Below are experts of layer 4 (counted from 0) of a mixture-of-experts language model. Rows are named router (the router's row for the expert), gate (a neuron's input weights, with its number), up (a neuron's input weights, with its number), down (a neuron's output weights, with its number) and show model dimensions 0-95. Each number is 128 + 24 x the weight over its row's rms, rounded and kept within 0 to 255. Numbers have three digits each.
After each expert's rows: a language model's description of what the expert responds to. This comes from a sample of Wikipedia text that the model never trained on.

# expert 37
router:111138134088153145137133167151099091121116116142143120120159148106105143094142130146085157163105099095098127138114117131151130127140093096094112109156137089161064106117122155095191149126160152097191132120088174150105164120110120133106089157136108112163101123118105087133107115176133123162
gate5:134171132101139111127109139084137107107124103139166158112115092127135167083119158139132112124131118104122081158100135138148090164145129140118151150112146165124129118112116139152080153057135096132154119138123083103110122145108136125135154117145070146146132140153138153104131136148143134121
up5:149151144138137149122126113133170099123123112126142128119124108103125099160158118150148095122101175110103131149071137184137103108133134083131132150125123161086126136156148138153125107100123140105165097100135154109097157118149114154108136120110091166125134105080113119119108099109121125130
down5:126135097124170159130143125103096121148121128088093165120142118144109155093133135139134152136112091112137135113137145110132131117108125103181068130163135186104132144137139150145139144069158120126139091119108116100113101143127164155148145161167103141110120120139080153097194109092135115061
gate6:127107099105122121157103162114143126110123121106160133140132094131154143136089041137148116139120135109190085149125109126146121132144161106152137143133137116131105092098121151090125127082127097157136134107098117091128139102170100140150174164220121094115113151123164137117162136099119154119
up6:123127161102119119182128110159145140108084127117123123091160099155159147130127132125134104148091124110081128117065153111144098073157129127098163111129130106104140141138114123127145107151142141081122152220098090156114108100117158162174116129091128152112136112129111082138171060133127148143
down6:167128082115178169115076091152161120163130116123159134139150094142136131136097074108123116136130113105148094101098134134110120128127154105121108127097104133151123147112163149158146126160130110165099116158137140090144095134182159131097090124139085100168152136151146154124150127054155139131
Description: Opening brackets and quotes. Opening parentheses and quotation marks, often merged with a digit or letter, as in climate-table conversions, "(9" and "(M".

# expert 60
router:157125126128156169112136152167107149122127097106185164094164153112134107104130119127139130120110077113122085106113107132141132110133123113082116130129117092187081110113155167125135132128130154122178135123118137125122131100100115113111090141125115142132122134137127117153114162168173115157
gate0:145131133108092179116174092110149176163105143125139106167153132129130109111147153101111114122138176157114101129122122147155094108155114112158158137111134102174112076091125145142118173149121116134143167158140122121065154141092095133102111094134127132151089138083125118141127128148115111123
up0:154149147122139127054140091105164137183129117115158099185160115087132092112119124114155132119118138152153089118111116137121068163159139168166130144124139102143130125122078136145128146136154125110125136156124130159096143156105111131143116088123114092153123144133141110167104079114113138109
down0:106133076175137135139166125190105113155173129107169151120137115080129144161111139161111124122161158120118131119119162139133122140117078124147118081112144120158132121116147144168131146120104108114097180112166158123163131131072132089127104132120075128151136136143159149142120144115141143132
gate1:105141139121160098090138116163143117132118079148142140123154138121128112148107129129133136161157122102114111086139157094148087126160127130137151160128149106131111136141141120149140131126120136129125134083159138083125160109112101127149115152107093096095113049090138107119122163104149119142
up1:167087124124098140137115160119131123142099136128149141093109089148100136106075133087111117144187090067120110121115137135122132176121139147110117136099154124104111177185076166121127142117140159141125127097137143146143152092119126082098112128105140133128157131107118121093081093154110099108
down1:135143161065103147163149137081179140094134119126096095151102158096108128157126148150122068129115142138167128091101117102131098111144147164130143145110131121103137072142132147102105132146103127106119141144132108119159142117182092135139123162150110094129118145115144073163131131125092097113
Description: Coordinating conjunctions. The word and, plus or, but, so and semicolons joining list items or clauses: season and competition, drug and alcohol.

# expert 17
router:119144129098159156104162150153117130124107109127148156133135135088101171104141084164158153146126087086104143115132102143168133123141097127105126082164145112147093141165128139090170134136131154083180146097127150141108146091103122164109100142124122128126123108104119083156120166160146098148
gate5:184148126126091155114089144105134144108115129128163087125104114076152123143109130109141148141087112081151119164144161168159108116165097136092122193108142124090161116139130158152121109126119153139117118120096130129150144133146124100108105088106156179098151152136119144170121113138143106122
up5:161124107065132143145122130112105142106107161108148137156102104109138128127123139112140120133135060096155118176143113170138136119150115138108113135147147095113088132139160183107119125123140144132119093121111121141131105091159138120112111112122167155123097138162102136148102141173165127150
down5:135157120120128119148108111128114114122125142143083102173146107140111122098097141082153131141093133138145141137163136110122159116081141135133097114120153089148120131131131134123184072150171115120075121121093129114126136151153122132109119106140151154124112121161077138139126108121123091148
gate6:131147156123134175113096151129103081145115096152167154131111171092141107142153131123166165118144138109126123135124150076120088143149130111126159107155080158125105105120151122142127144108127142153136139114154127133132120112136125136153158091102140140114104153110140130107175152129111118119
up6:134106082099123121131124118129150154135156094152099138138117072144112147135097079110132116099126103131093103098146144190111152115143142144162125162102159119107201112133098069135122112136163141073119111146117124146157140122119120129119135155150128121139159118122141118151097090115119121131
down6:144122187129103134126122142124118104141060119130133131141147091124137142121166101140122128117101161123101176133140122118145100112073137163122160164134110124091092152111129111142132167130139150127125083129121112103126097100121132108150101127145145100134109139114139127098120104129159076144
Description: Table cells and conjoined words. Table column separators in sports and statistics tables, and words or word starts right after "and"/"or", such as yellow, local, recon.

# expert 22
router:122133140126151171130154132164105106107116111122132159142148135116125122130127123171146130156109110093134121097131081141159131125139110105108125122159155109136113134152171127120167139135132126088200164139128164126108131098116105152118127147120124126127114103140148097116110162148164104123
gate5:101138138204124169138125132179147122122137125107103097118122158121152136138138079110125103111103128146163120138104085154132118136145159147145164157123128119119135128169158128168121143166091146120126160119141125130155130155077115135097149123115160128160153140080121134129135147114127130100
up5:120111083122106151077120157147145092121105101133114115145163144134160169125149123112128067132124111125128154171134108115126134095155148133144136103122133130095084115112113133154114109126119113128128118125138121131082117173126125124087115133117113095137133097158131120133154132110133098099
down5:112119113115135124143142196166133120147105101132101105154123136138089104139157151126160128101087099136168171075114155125165133156153147121121114112101144068135115105117111120144126111099143134109141138136130160128088105134135109137162123136114109144102091131117125154136059138120114111107
gate6:150127103136103127114129162107152074100149118110110182116138118117172086159128125102135114110140105117126125131120112127101104150133152138116105137142139152086118110104202140132160145126132113161152164128116139168126153135130115135148134131118113160147123140106185106118112164092084144157
up6:122108134119174090107137112122111157172124124135116070119118131137103168128128130148143120116131171115100139084127136138136152114107121088144140133102097082161100140145105133159111136136107135124115087138108133114174115153138122116115099152115131124096158128138097190125119114148127132097
down6:165119151097150131125135119118129108128163112153116097109133190067119128115134103147118129124109130102127106123136098205130146178125130134145118159112127114176115134104094141112150162133124147111141096156151129105105124160079155134128072136120126133104119107105104123113146139125150146143
Description: Mid-word syllable pieces. Short vowel-consonant pieces early inside rare or foreign names and words, such as Sept-imius, Lj-ubl-jana, R-iz-al, R-iy-adh, min-imize.

# expert 13
router:131124167128138170135142168154109121136101091125131146094168113141107118114157083161105131146107111117121110126151094155152124129135102098048083111135121085149098099112147174128137125128137127136179143122135149135110155105119133121117113141130129133138126100115119095118106176139141078145
gate0:134128156147167155139173104109123156135104110097137112136145151141147134104111133122098135107121112154150136134129129155144147210111150140133098105119151097150140167115145107097181139141119095131143081144154153157135155134099156116171133107095178114145077146140094154147129125161138111133
up0:138129159124141120096085092150119132110141078132134145107114121119117111149134096109118089150153160162203173139133133146152090141087124125170077158130166103108115097118133131129132176106110135158118107119119147112125112112136156100138155131114154100097167129111127106116141153125131129110
down0:138116127145087142129146122151138127110125156151136125152140137105146138134128095108170154114102103134110124140128127125108141117147152093116195136118105135135169183163129114106146098100149148135138112162146124146137138098151134121099114111095169081123095175155138096116141113161138106143
gate1:139099135118132085120101084160147161128093105097158124120138170153130103140145094172134102147107116143124156083120108124124140136127129087137140103144153102130089128109107124098130128122126107148120104154140173100121142124124171088140096121130083156110112104174125133130131153122120118115
up1:129126148127129157162125103105133138123149148154094088112148127133141163106109129097123126104150143114161148156128139116117134171130172155115091137115090146105155169138128135123090095129120145122145187119116107141115121129143108139136117128143126089110159180085137130128152118152145135121
down1:139164132104144169163119094125129117137102165126110131134136129070134126106139166119136118127128095128135103115145040114138139159111124106124105116150122173119132108133072146128120137131133131117130089110132160087118112093126139147149128146146169134110068112128161120148128125151097115069
Description: List dashes and connectives. Line-initial hyphens in infobox and list fields, plus clause-linking words like and, but, It, later, notably.

# expert 38
router:154118109110143129117143171136081111134097105128143128112139126095112144108142142145138150139104080108142135115128136119155141121147114119084103105157144101142097144141140151109138111131156123080209117130100173132100141100143138129144106135127117135126099124137103115140125167176138127161
gate0:181137147147161136158124127140134106150103128152109113116143165131101156107119118132108112116148147126123082143122146089154159100114102135129132126152126105169153123159152153093115111108133126145152122084146171110156122063110146112128136140127143118107078142139108124117092114125143147107
up0:090085088160077106112151105117108121108130132086141148122118140119196116147099091111150077145143123099158169122159145127083119111111097093149146147144095143104107151118117109191122126143090149142102124106135127145128134192129123112121125084170161164143143126102128123105153125149140143120
down0:113132135127119098157121130174148090119130092144174103103173111133141136139124114123142112132141138088127137097116099132117121089169115143134151126118166143155154081109141103152109111131094145148177080129151112098139139122121104111139135124118108129099117134085126137170156074121157133116
gate1:089136149156140130158159116145122143134093164165116103121121189113134169153117104131089165093139142109103135173100117109118099143102115114106115128157123119154131112140132154150134135160142144168130149154133176177097117107094116138141139169150081127119090172112122092141113103119116145121
up1:091127114164110144151154111119124113113103129145136124124128144102111159127160109128118154102169162098114145164125102134119106149147099077120124122155123135142130122146164147193142117148135162144132134147143180164119146125121127109117148123135089131120103171116131116147122103119161149076
down1:116084155134150103098129122100149130126171118067118134109133071158104130121118172151105137135088111089078096103173151120128140127115108134113147115187123169088157107192164141185106164121129108132118121112106133125134084110157151115150133088151175149127117122155161118141081130147130129136
Description: Taxonomy and scientific names. Pieces of Latin species, genus and family names and dashes in taxobox lists, such as Homo s-apiens, Geomet-rid-ae, -osaur.

# expert 8
router:156120130111162169118157147122102125128098084111176141107148133098120145125138123166137134128134105088112126103118102118164140111129113098067089107131131107142118117129162193121151153163138125112173121124130136140105144124117105124104122141136131138151096101119155124166123170153155101128
gate2:131164156155102154114096151100120108116161141127154120131127104153172143148116106134116140154132145106146117093171134141130087171142088155107097157123124136126136156111143147137125097091148172127128176144096114138105108128067153151167132136122114111129134125156121124131120163181119111122
up2:131099100110160093144158112158142142133095106133097148130147156110091113111138155125147109094116105144104134167089128118126170086105166100162158101138146120116117098142105102116137161162114083124127082122168138123164148113187111103094121122147153151125123127104133115125131105074142138126
down2:157121116132128131115108113152134162113125118125132159173134093110143145147150151091164117104107136106094113145115105118146066133130124127134160140116139098093117136120123129152162146148099148141187137131149079171128142099140133115116076126118153087124073131137119104133106139084163108161
gate3:156089138189149141109142119133131129126100109147095119174137127138092144090146148142105164124131086144113145181109111126132151090107122096178096118137125123142152146140153124116138163140091108094118142147161104153117110091131087125160126167138154135136102113154141109135125169082129153105
up3:155086139195151132103143118131141122116111109143115106159159110150095151100153155146104150133123087125115142180092128126130155083103131096173112128123122128141149132145146122110135152152099109095111133154156092164116113093145085128154134178149142141140099106151143105144127160098119144111
down3:107159108145119109170118110131148140146113136104145150129157139139116094164139128147103098116114128086120111139173119149122119159134097153105142113133120109126127125095130162124133154125100137146064053145167104124104110121098175062129147094122124130140127130089115123137135110150141112133
Description: Definite article the. The word the or The, usually after a preposition such as of, in, at, before nouns like first, United, same.

# expert 18
router:162126149106137155139149144135099110137109098116148139147155119106122140134129138152150149145107132130128114091096092145157142129133100110096076091156112115152129124109141159106161145145136132119196152108138172124102156114101116142117100139141142136164127093129158097128111150152153088127
gate2:142111149158087153137171125117146128179169138157158133120130134156111099106134120092141112167167122148120101158130150119111145131095141141154123142103121136080102121156137106110132140130144134136120113115147174092136160131190072130147101120111135097121148125165134164102124136118128101145
up2:119147144152103167126161147122120107159090133117114124118098089157146109105165126145162093144141151137140121099159105162090126134122156095139113176148118135115105130120141124100151121174157119134114113133127193097127107167156139152148126115116142110139142144177116173101088128094109107135
down2:107098097104090120137128158133126174130100148117121113130089099126116144137120125134141082122108115078123088180130096128092159118121098096148127145169122133134155126099099130113164134137116094117131130124115098111121135124129136096168141122117127142139150116172154142129105141123117103097
gate3:161159147147089099150132146110146119130096127107133119140109109145139088132119110126132123102140137084148095085124122124130101110081180127121100122151096083073113140096147141111094170149155133166147128130140120141170123127076108108120148094170138115111147122125127117190118135137102095142
up3:147111089097138149116106094129152180113167143107112146117144126145151186133129178111113130101105085153133108163124117114126070175141094156156163085149140155153124101131128101114120127111108125137084136120155129119122095119129116114129145141114151110184141164089135123104126125135101170066
down3:117183148120128140182130161133164131102132132125143110148114162127155136081115076115121114103125111110119133141132161133144149115117123147101141155085110084159137148096111095153106153138173132113103169094117122129116090134139138092123166152049107135087102125110110109145131113130131123112
Description: Month names in dates. Month names after on or a day number in dates, plus some the and table cells: 15 September 2019, December 30.

# expert 48
router:144135127147173120113140139109109117124124093123154133104113137136131125130119131105148125134118105133130093137121112108154121138130132126078094120121135110146128124089139199101106148093135149124202126101111149132092156117091121132097124146144131125154117092120177108153129202146135114117
gate0:146122131137164108088117126119137153131130110124139166123146138107135125157145149089118161132096158120115123122117171111136161091086114155109116111085138128134152099143174145135117113102137101144136143173125119132171113156117149108087102147127132169126125087085122162151154159096090105122
up0:128150141119112104126130156081131165141131135142116141135101143067135098152099103109092153138122127127132131119103132160135121108139135177165130116098154135113135103117113094180125075141116114140117131152132145167149109120099156086145120105115102151106109097164125152160120108141165119109
down0:114142130153153111116136125125088138140128122133165149143133136107106142129112141091101101134085168141100119168062131104131090118103166091179122143091116094120179121132083107126126109127101130152162114111134070129131140132126111134119106122137165117121142111135145166166104140116140125117
gate1:186108103148114106096107129124171152126130150114141119140116103129111067117122101115158089119091133152129109108100121166109125145105071109125143086115196130155106096148114159106117173087171148084132128140166189156109117123153141172114118144144101117139125140133148137150108147113109124112
up1:179128118142141150101127105125144153134119119140150132143137127134132095110144117136177109116113143146121128074102088160098143141109072097131126066129176128157109115116137149106139186073170153110135131113204188148128113116160144169135105133145120148115129133129174138124121158118105118094
down1:100084149109123133116114100116126128120125138162159134121143117129139136094103115117100072139127115137126132145098131139151108152164106146138149165111114149169116087140100123078128160125127143142110155074140130161108096128119127137112096155144111099167133173155138141106137149127115088094
Description: Mid-word consonant pieces. Consonant-led fragments inside words and unit words: row-b-oat, met-ab-olism, rem-emb-rance, km, metres, percent.

# expert 46
router:142132148109155134095147121141131125133115097112146140131140140130103146132148121141130137150094121106127093101111122147170139123140119123086112095121135121137092111138181132098136146137162159082197146112140160139091160130123111166112096140122135141133111085109111063145132181137140115157
gate0:131085164120111124132099144122152116152144121169134119106143126150152158091152160121116163143155153131083132132118135097122121119143120109137148136122192146104087108091109136075106125098157134164116114095165095149089168156157175146115112091115126132120125113117118168144138163096088143129
up0:118141142151106153138127077156131130079151144147115091155127143154127135133152112154149107110132125173125095092127139135169157119099116118114091120134151100144119145123127144116132142093092105063130108106119131130093138115143099158176172112133119084069120164104131136155123105142166123135
down0:132142120096124114127135151128149115112103117097156130145119104185134131106169131097103139088137116122159111136107156077122097150161118078120143123174122133130138148103148126183112157113109133128080077136132173113124109144140139074114159101116153119107134089110122109120109124181146091158
gate1:117138116106135116075182101128127132202122156127107171111160121093110100154161137138138114162104113154123127167105133117107132134117110167074135134108146121101131091160156105134108124217143119116131107159097115130117137143105131108146135122144115153134154126118112165145162105134101149176
up1:138123129168143135097146120140104076099140156108124094128137127179170122109115128140130154169173131139065171112157143140147110201148145130127117155127142129143143140143063132132169110113125157139108150141174121073146177113148152137131166120122147110108105133125143154175128120079192147139
down1:153116137129145132132138138105158138107109142094144100121107172156147137084138122109123120129076151163140084138149172165160159149074102115165121121123126164160134125139117099136125129154130157126138159128160092100139167056147096112153142124135106081122141119118156133135134120109151083155
Description: Sentence-initial word starts. First token of a sentence or line, especially He and She opening biography sentences, and first pieces of capitalized or hyphen-following words like Histor-, O-ff-.

# expert 53
router:148127145092162150101142132127094127159121121146124146116155154117118140100147126128151136141108096114142131131112113124158126099143094120104140090166130119135119131111117145086153126130156126078192142121129180134102146094127117142114111124123128134128118099138178100157137163156119130148
gate0:116074151135141145183136105121112106127109135115128110110160095114139130086069133116167093087165126122130115161110150116138114147140090172127126167130112101093136090118113099116110118143099114100133129105140139085100147151110111112155141112153134132120159105108181157139141119105100110104
up0:156129128133138138143123090131089092113144125151134137100132130145143128108101156108145090104120127119119132107063164164118139170133078153168120115126146107146132110114118094123110120126125135092131117127149153096078126120125152112168134109121133162123127082141188135145105084123082119098
down0:142077158072095137152131106150112089117084118137130165166148146125153132149119126129148150135126103105142153139102163171148129137082137098162171108111111125132161133135091071126085165148109128081096073101115118139163125129112105133123120133110131113124162123130146144115130129118092146085
gate1:151129133168083103080109131147103102168111114132094173099142087092141146120148134136127121129122114163141098111108122137169098146142141094137163144106146148107104120105121133067114141126140124159132101156178165116119133135128123160099144160109130124153073123136215114164152139121115152134
up1:170105137134075151150118142136119131152165168139137119085083171096125115124101122123100133171160104153131141138140140145098127128135117123113147124164153128130094179123144134158148115116141157114114115107131119101159114122142141134100084121108142127109103130130149137094155183153110117100
down1:147154143105183132081141183155119170110127138099094127110098168122123116171115137159117137121143128102070129137117113139112127175101105141101118140146129108131129109135105071163170127119118104121120124114130138160131105113114148116131073149134098098102096149123123120115137140111175147100
Description: Noun-stem word starts. First pieces of split nouns after articles or possessives, awaiting plural or suffix endings, such as bas-es, pass-es, lob-sters, landsc-ape.

# expert 44
router:145121125097136151126178159135108106119121113129160134132140126098103148108143143135124148146099092080116123107144130126180129099151096129089107110167124114155123139112121176116153133148156140064181112109111143148105121098148125140112106120110148126129120108132091098139120140156158121135
gate0:119100143119140114148090153097163140152103091124167109115130095110078126138105136104137097092144125110123134131143143125129197087097072159148092122140101127179136157102144134080117134155130152097130074108122149155139142102148144154117078073102147131115141151178118133116136123177118114153
up0:163139102120112127157135119159094125112123142101091128125114171149117141114157123148131138131143114109105139132120109129136101147135131115142158132120123125101134144148128094179144128105115102159107155159132107117135093131121127141110212150147111103141092135079131097132099130067137114108
down0:142163108155137129180105158145133137103151130159146101061096158126078157131137100125149119118150114168133126126129111157132158122159106118110072125131113147130115136139130123141168109149137132134132134153130131102133103160161130125152127112125101142091124141116171121143112097131158098139
gate1:127117146137163094086140126097141130150109092111143122063129146112143156149138109112137143101160122164143091128117108115129152100121108138055101138100090110159116119118147162101115127172147104107147153101138171090120183117134116152101116142122131150132129068143157142135151173139093123152
up1:122157086161156123162114134150116099092121092134160144159150095170110107104148139164161107125136122121132132133115089130134123165135155131151141085141152163112128123141154083163165149117148161150154122159132136173078130100089159074133159118140132104127139144114160103156097165144160108108
down1:138119131128150109131114072144089140121130139138108125130140141122163148110115127099110108119142114100153137125113178136160144120127118114112158154131138171163109143106130125043134163092134128112088093113133105155127165080141115138143135187156099163105097199156118139124092129102142120168
Description: Surname starts. First piece of a surname after a given name in sports and credit lists, such as Paul Han-ley, Oscar Ham-merstein, McC, ib-n.

# expert 62
router:153145129112145136092128138115107098114106116157133160120144127115116132088131115148137134145102091141106103108122103117149125125129108129095138106136121104160095115109126173102139131133150130101186123113123192160108139105125135120112075123112143127128103109139102119150135166132155127146
gate4:125098114103156109131130105155102157153140157156123137128100126089116095094147115177148127127126153167101158151103152137153130121132144139149136151079147121165137098170146117116154103106141129132120102117168181112109135126105157125143119103149145131098122118109157160134122116146120093151
up4:119131085147103127097111115141080131136116132119158144144149159178105178133084083168088126128145138108129131177164136114140144092152180120159118156132112137162108123116143135108157071101151140153131114163105089159114161071147135093122149145137092110143118087169145144112124175139172166145
down4:144133110164100144106134106145155085148136135113160087136143098159159156135064088155097110140152138107135115123157145098112119086133116121096114142129130123145108158083120112126123079113117134191130123150158104134142145105118155140173154120144085135094135150157145093146144125125157145134
gate5:116118150130131107101105113139112150155128153120134151158100099106142132106181099065147124111181132156095120144128103121152120118103083161120150114122123133146148140120120110098129110124095127122117146150154140092109108100123107103172103146126126099136107115141123146124063095197132108124
up5:111117113130107137122121130141161085102127153119106117129148122162136144133103116161145147178132134149173128112143154160098151145148153106152135136132135178152133114127139118118145157098121115121134134149137117148140152087127165148116158105117107135153113134126153096134142162083092139140
down5:085112126107151176161115135159154155122157166133146117119124134141147130145146173177135105143149162162152123169136122115126138138132114114106043113128090105129119088124092104120116162124088130111153112131135154129156120133191135117105121130126152107108113141107174134135155110112124148093
Description: Word-initial prefixes. Prefixes and hyphenated pieces starting compounds or names, such as sub, multi-, Mid-lothian, state-of-the-art, North-East.

# expert 20
router:161133132114166145102120160130091116116107098120164132099147148109119141140163120128177110148096107094139129110087127124147139114113090121091091113132120088135084128089167162133098141138164113100192143111105172141096147103153114136085122158134139150133108113124140099164117150167156107157
gate0:160119175119154088130114140104158151096153142094146181146155103174136132116140138136186136133145132124178159117120097156116155152138089131124121127109146126148129121157148129093125144146155159154153120114107120127124174138148119124120134151097175108111156080127190119119115121134120118160
up0:144118179132170087120113147091168153108156138110136169133154103164139122128148126138190131136126124133184153118122103156115156130151094134106115134119143104138130103156151142099132142145164161160154123118107133131136170134149138138117136154088158134101148082111188137119122120122112119177
down0:127081119144134139139113112152141122096122177167128098153137149139131112158070153076120146111163152104110116118118110109131165194100171144094113140107104129140137152143129122128126146143125115138117146079103071132109127111145141142155151100139131101114154163130125156130153118121128106140
gate1:167137125158175129132093128126101139108155089133125122123115142158150142109143164134161112131088146143143162169097111120089098093155127152126072169162152121116143115152133125119117135092135112125114076114134116114096139140094159136106112101115107103102174136147136142137128119153117172085
up1:093106124118118130113116144195123152108148182134132170128136153138143118162099125133129168167095115086167146113119126144145145166168127158104140109154099131153126107158117137145168138139118116167104147146120108149154132090133117158161166162124127143167113139103142117089096144115119134164
down1:122174162171130179109139118120139161158120090085131120104092134125094089111159152127096122098150129125160124113103150092120119153170116102107135120117135104116116137166126154092118134103165149155101144153129130152135121112103121177118137135110141131147136157130118080105167133102174122141
Description: Word-final y and and. Word-ending pieces like y, ry, ty, zy, ch, plus connectives and, were, of, as in Might-y, grand-ch-ildren, Gl-ory.

# expert 23
router:105119140099136165123166163153115102137129081104159132123153162112093144114115121149121149105129111094132104159133113118178118100143113114101118128184146121134122128127124154095142129123141158088200114119116199118104152098124100162118107108118107123170142118133178092150112154149143109156
gate0:111137137096112130142119124136141099164101144117098154100135137067130143130131173128134132117131114122110114155102115100146144125167121125136141151171141098107104136102114114089087136122133116142119098127112056123126148106140109123122149094177137137138121155139156079160159156127127141149
up0:151112159151147131194143127149139126096091133112125131143160149126158126140113141133130099105085117119112104137142125124160143156122158143135126126151103140135123110116166100102128144122120126122156132093103129130132140102174127167141142105192109145131143122128140115140130143163100150158
down0:152142125148073146127163125130144117126126085107132101126080128072099120119087133130134165118107113119081122141165132128146141113126145136163160114160136113167150138133105111154148131149113128097137132129144090136087122090142136137111103147175129120132107137094116133082115101114150079123
gate1:149149139139144126082134113134123077110118120122143101115092164120152116146147173132130074152135125128113112125151126120142111151160174142129121157133137130098114116084132129103126112129102073151144134157128168121156139152112127144126145117087125129089153101122172138138104121160105091115
up1:137134127088149161133114154116106077090110105146145120097096136142101106118162163098113100149121101119095104160133107132111101113166128114121117132136171131109151101078151116090120120135101150141146142161158141108124152155107122131114136102110098155123132137145146107127129135145149111132
down1:121120068103112143130121114132149166130154135113095082136117120131115077147137141162103136119113107114069142131125138166105099129118118114162125110156069138090161123119157166130128128140143129111085109150078138130129141103096134115140126127122133135118131126140158132115172148118108139147
Description: Verb stems and fragments. Verbs after "to" or "not" (prevent, develop, keep), and verb-stem word pieces before -ed/-ing endings, such as surr-end-ered, des-erv-ed.